Experts of a small language model.
Size: 12 layers, width 192, vocabulary 18006, 67.6M parameters.
Experts: 32 experts in each of 11 layers, 288 SwiGLU neurons an expert, 1 pick a token, a softmax router.
Training: a variant of SOAP for the experts, 663M tokens, 10123 steps.
Below are experts of layer 3 (counted from 0) of a mixture-of-experts language model. Rows are named router (the router's row for the expert) and show model dimensions 0-63. Each number is 200 + 30 x the weight over its row's rms, rounded and kept within 0 to 999.
After each expert's rows: a language model's description of what the expert responds to. This comes from a sample of Wikipedia text that the model never trained on.

# expert 26
router,189,209,185,138,212,183,165,173,201,213,175,217,223,162,256,186,201,217,199,190,223,152,183,170,177,209,215,132,236,200,200,207,231,225,170,244,153,204,199,203,189,221,161,188,188,173,188,154,212,226,230,200,224,181,131,202,205,229,201,165,260,175,177,214
Description: The articles a and an, often after is, as or was, plus another, part, and some digits within names or numbers.

# expert 27
router,209,208,210,145,220,228,117,142,177,240,212,250,228,157,183,192,232,200,206,208,222,173,228,256,179,214,215,203,210,186,216,214,196,223,181,216,171,191,206,238,229,227,171,236,186,194,163,172,242,206,246,240,194,174,231,233,194,211,190,157,156,199,185,137
Description: Wiki heading markers == and === opening and closing titles like "== Players ==", plus M and D initials.

# expert 1
router,192,226,215,191,203,198,151,173,177,159,272,246,224,137,201,233,221,254,228,176,230,150,186,194,205,218,135,238,230,196,198,189,219,237,184,220,212,199,217,152,224,247,217,168,176,193,182,190,222,229,237,217,181,152,174,196,179,198,211,157,244,205,165,148
Description: Mostly the word and joining names, clauses or verbs, plus or and &, and some first names in tables, like Robert.

# expert 16
router,230,226,220,212,226,197,214,171,198,265,235,205,199,195,229,240,231,164,188,229,205,149,166,157,188,214,106,157,171,188,232,213,226,239,189,205,259,182,208,158,228,236,185,255,212,191,155,245,224,208,207,227,195,146,283,181,251,211,158,185,172,171,182,212
Description: Subject pronouns and auxiliaries opening clauses after that, which or a period, such as it, he, they, had, has.

# expert 22
router,196,217,213,217,198,204,142,180,192,197,281,235,222,200,197,191,219,164,227,172,226,169,227,256,204,213,157,192,230,165,203,196,209,232,203,203,162,185,206,251,234,200,160,134,192,199,183,214,208,228,225,216,191,231,199,198,221,217,171,150,201,178,183,147
Description: Nouns or first word pieces right after the or a, often S, T, P or digits, such as time, station, event, species.

# expert 8
router,221,209,223,217,193,219,174,186,207,214,257,148,247,129,221,195,256,237,227,175,219,167,265,193,181,205,239,223,220,177,195,240,207,230,182,240,207,195,214,199,174,217,181,122,175,174,159,168,232,232,253,235,194,197,174,214,195,231,161,187,172,191,192,145
Description: Temporal words like after, before, until, since, about, month names, and opening stems of longer words such as surpr, mist, witness.

# expert 25
router,215,229,223,166,222,194,166,156,199,284,228,204,227,171,215,176,236,194,207,177,202,167,151,181,177,199,127,241,240,193,212,234,221,229,185,223,157,220,216,250,217,226,163,121,206,260,173,166,223,211,231,155,216,214,192,195,180,192,181,233,225,177,192,161
Description: Mostly to, both as a preposition and before verbs, plus modals may, could, must, and some mid-name pieces like Yanktonai.

# expert 29
router,217,200,209,155,211,212,172,191,207,182,186,245,226,153,215,215,205,192,213,249,211,152,233,177,192,196,179,244,147,185,226,209,234,242,176,238,163,172,220,230,212,236,172,176,169,190,187,182,225,217,156,217,205,221,148,230,240,232,171,158,243,188,163,159
Description: Quantifiers one, each, any, every, some, compass words South and West, University, Church, and middle pieces of personal names in lists.

# expert 4
router,194,221,204,236,194,214,143,241,182,229,278,268,251,163,198,220,189,156,242,245,202,173,153,213,173,200,236,210,237,191,214,226,221,224,177,218,162,203,222,170,188,258,152,140,197,205,195,236,236,227,188,235,213,242,169,218,223,238,165,163,192,188,172,163
Description: Words fused with a trailing comma in place names, lists and dates, such as County, members, 2014, plus lone commas.

# expert 2
router,202,226,133,202,194,188,166,212,190,140,170,245,206,210,227,208,213,172,224,223,217,184,177,230,180,199,161,129,253,182,195,224,221,211,174,213,187,170,192,179,225,162,156,242,163,194,194,245,187,205,208,209,233,141,260,207,224,230,188,133,207,200,196,148
Description: Word-final pieces like -ing, -er, -y and digits inside numbers, plus verbs and participles such as known, called, due, returned, working.

# expert 6
router,201,223,210,175,224,216,203,184,180,193,244,275,181,202,186,227,222,253,209,197,212,155,233,184,215,189,232,183,164,220,204,218,235,193,181,199,206,202,223,128,211,218,156,208,205,222,236,144,201,199,240,241,198,238,196,229,260,221,162,169,253,190,194,198
Description: Adjectives and first words of names or titles after the or a: American, British, former, David, "The, Best.

# expert 17
router,217,217,215,194,223,214,143,214,184,280,198,231,191,179,222,225,212,141,213,211,212,184,214,182,177,205,191,155,129,200,209,191,227,253,171,211,166,203,212,173,208,223,197,218,190,173,223,184,224,218,228,231,218,140,166,209,197,185,200,153,245,179,205,173
Description: Possessive pronouns and 's after names, such as his, their, its, her, plus object pronouns him, them and New before York.

# expert 18
router,195,214,161,213,220,226,145,148,186,244,190,145,175,142,204,214,218,187,206,258,206,153,203,245,200,204,148,237,226,184,214,216,231,237,156,225,174,184,191,164,219,207,158,136,194,188,172,175,214,232,210,221,191,164,169,191,221,208,161,186,149,188,234,179
Description: Romance particles (de, le, en) and word-start pieces, plus nouns after the such as use, mission, music, title.

# expert 12
router,206,197,227,156,209,198,158,180,181,257,185,251,164,154,234,217,213,198,208,171,228,172,197,286,174,224,144,233,227,190,200,216,219,249,189,220,191,186,219,168,209,234,167,208,198,178,181,134,181,220,232,215,197,151,228,198,239,224,191,169,161,197,184,237
Description: Past-tense and participle verbs and suffixes (-ed, -ated, -ized), e.g. won, published, made, submerged, often before by.

# expert 7
router,220,202,191,173,194,220,149,228,191,182,213,241,244,161,211,242,218,167,227,181,212,186,171,196,180,226,171,178,139,191,205,219,201,248,203,225,196,200,234,151,221,244,165,201,183,167,210,208,192,231,229,237,212,136,151,185,241,225,162,154,139,181,171,147
Description: Past-tense or participle verbs after was, to or he, usually followed by a preposition, such as located, held, played, began.

# expert 5
router,217,215,200,156,220,203,143,181,199,239,178,251,236,149,228,232,220,173,212,194,235,177,195,179,204,188,201,252,214,170,203,209,221,216,167,227,197,169,229,134,231,225,167,207,177,182,177,225,196,204,238,197,200,172,218,208,210,223,177,159,260,184,174,174
Description: Plural endings like -ions, -ations, -ers, -ies, -es closing nouns, plus = signs, table pipes and infobox labels like Website:, Genus:.

# expert 3
router,232,199,209,150,202,227,182,171,189,209,271,248,235,162,227,222,223,164,205,187,208,169,227,214,198,201,162,203,261,183,204,225,196,219,212,197,170,188,192,204,206,255,177,194,190,193,198,133,210,208,241,191,227,159,183,187,270,220,175,246,243,177,181,188
Description: Forms of be (was, is, were, been, being) and became, often after it, he or which, e.g. "comment was".

# expert 0
router,225,221,215,221,186,202,146,246,183,199,209,249,227,204,202,206,235,176,205,188,219,205,226,207,175,230,225,165,215,182,209,217,188,253,170,211,198,192,220,229,213,229,183,225,189,176,194,240,196,224,192,225,205,160,212,229,255,224,161,168,284,182,179,149
Description: Conjunctions and negators like as, not, but, than, without, although, plus year-prefix digits such as 194 and 9.

# expert 15
router,221,201,219,142,204,208,182,171,184,233,194,249,205,173,233,218,206,204,202,266,193,178,126,173,189,211,204,132,260,190,206,230,216,204,158,230,173,196,192,262,235,239,258,200,185,174,202,150,224,214,228,205,206,183,163,209,179,208,186,138,173,193,184,172
Description: Numbers 30–40 in tables, nouns like team, family, dam, married, and taxonomy entries like Kingdom: Animalia.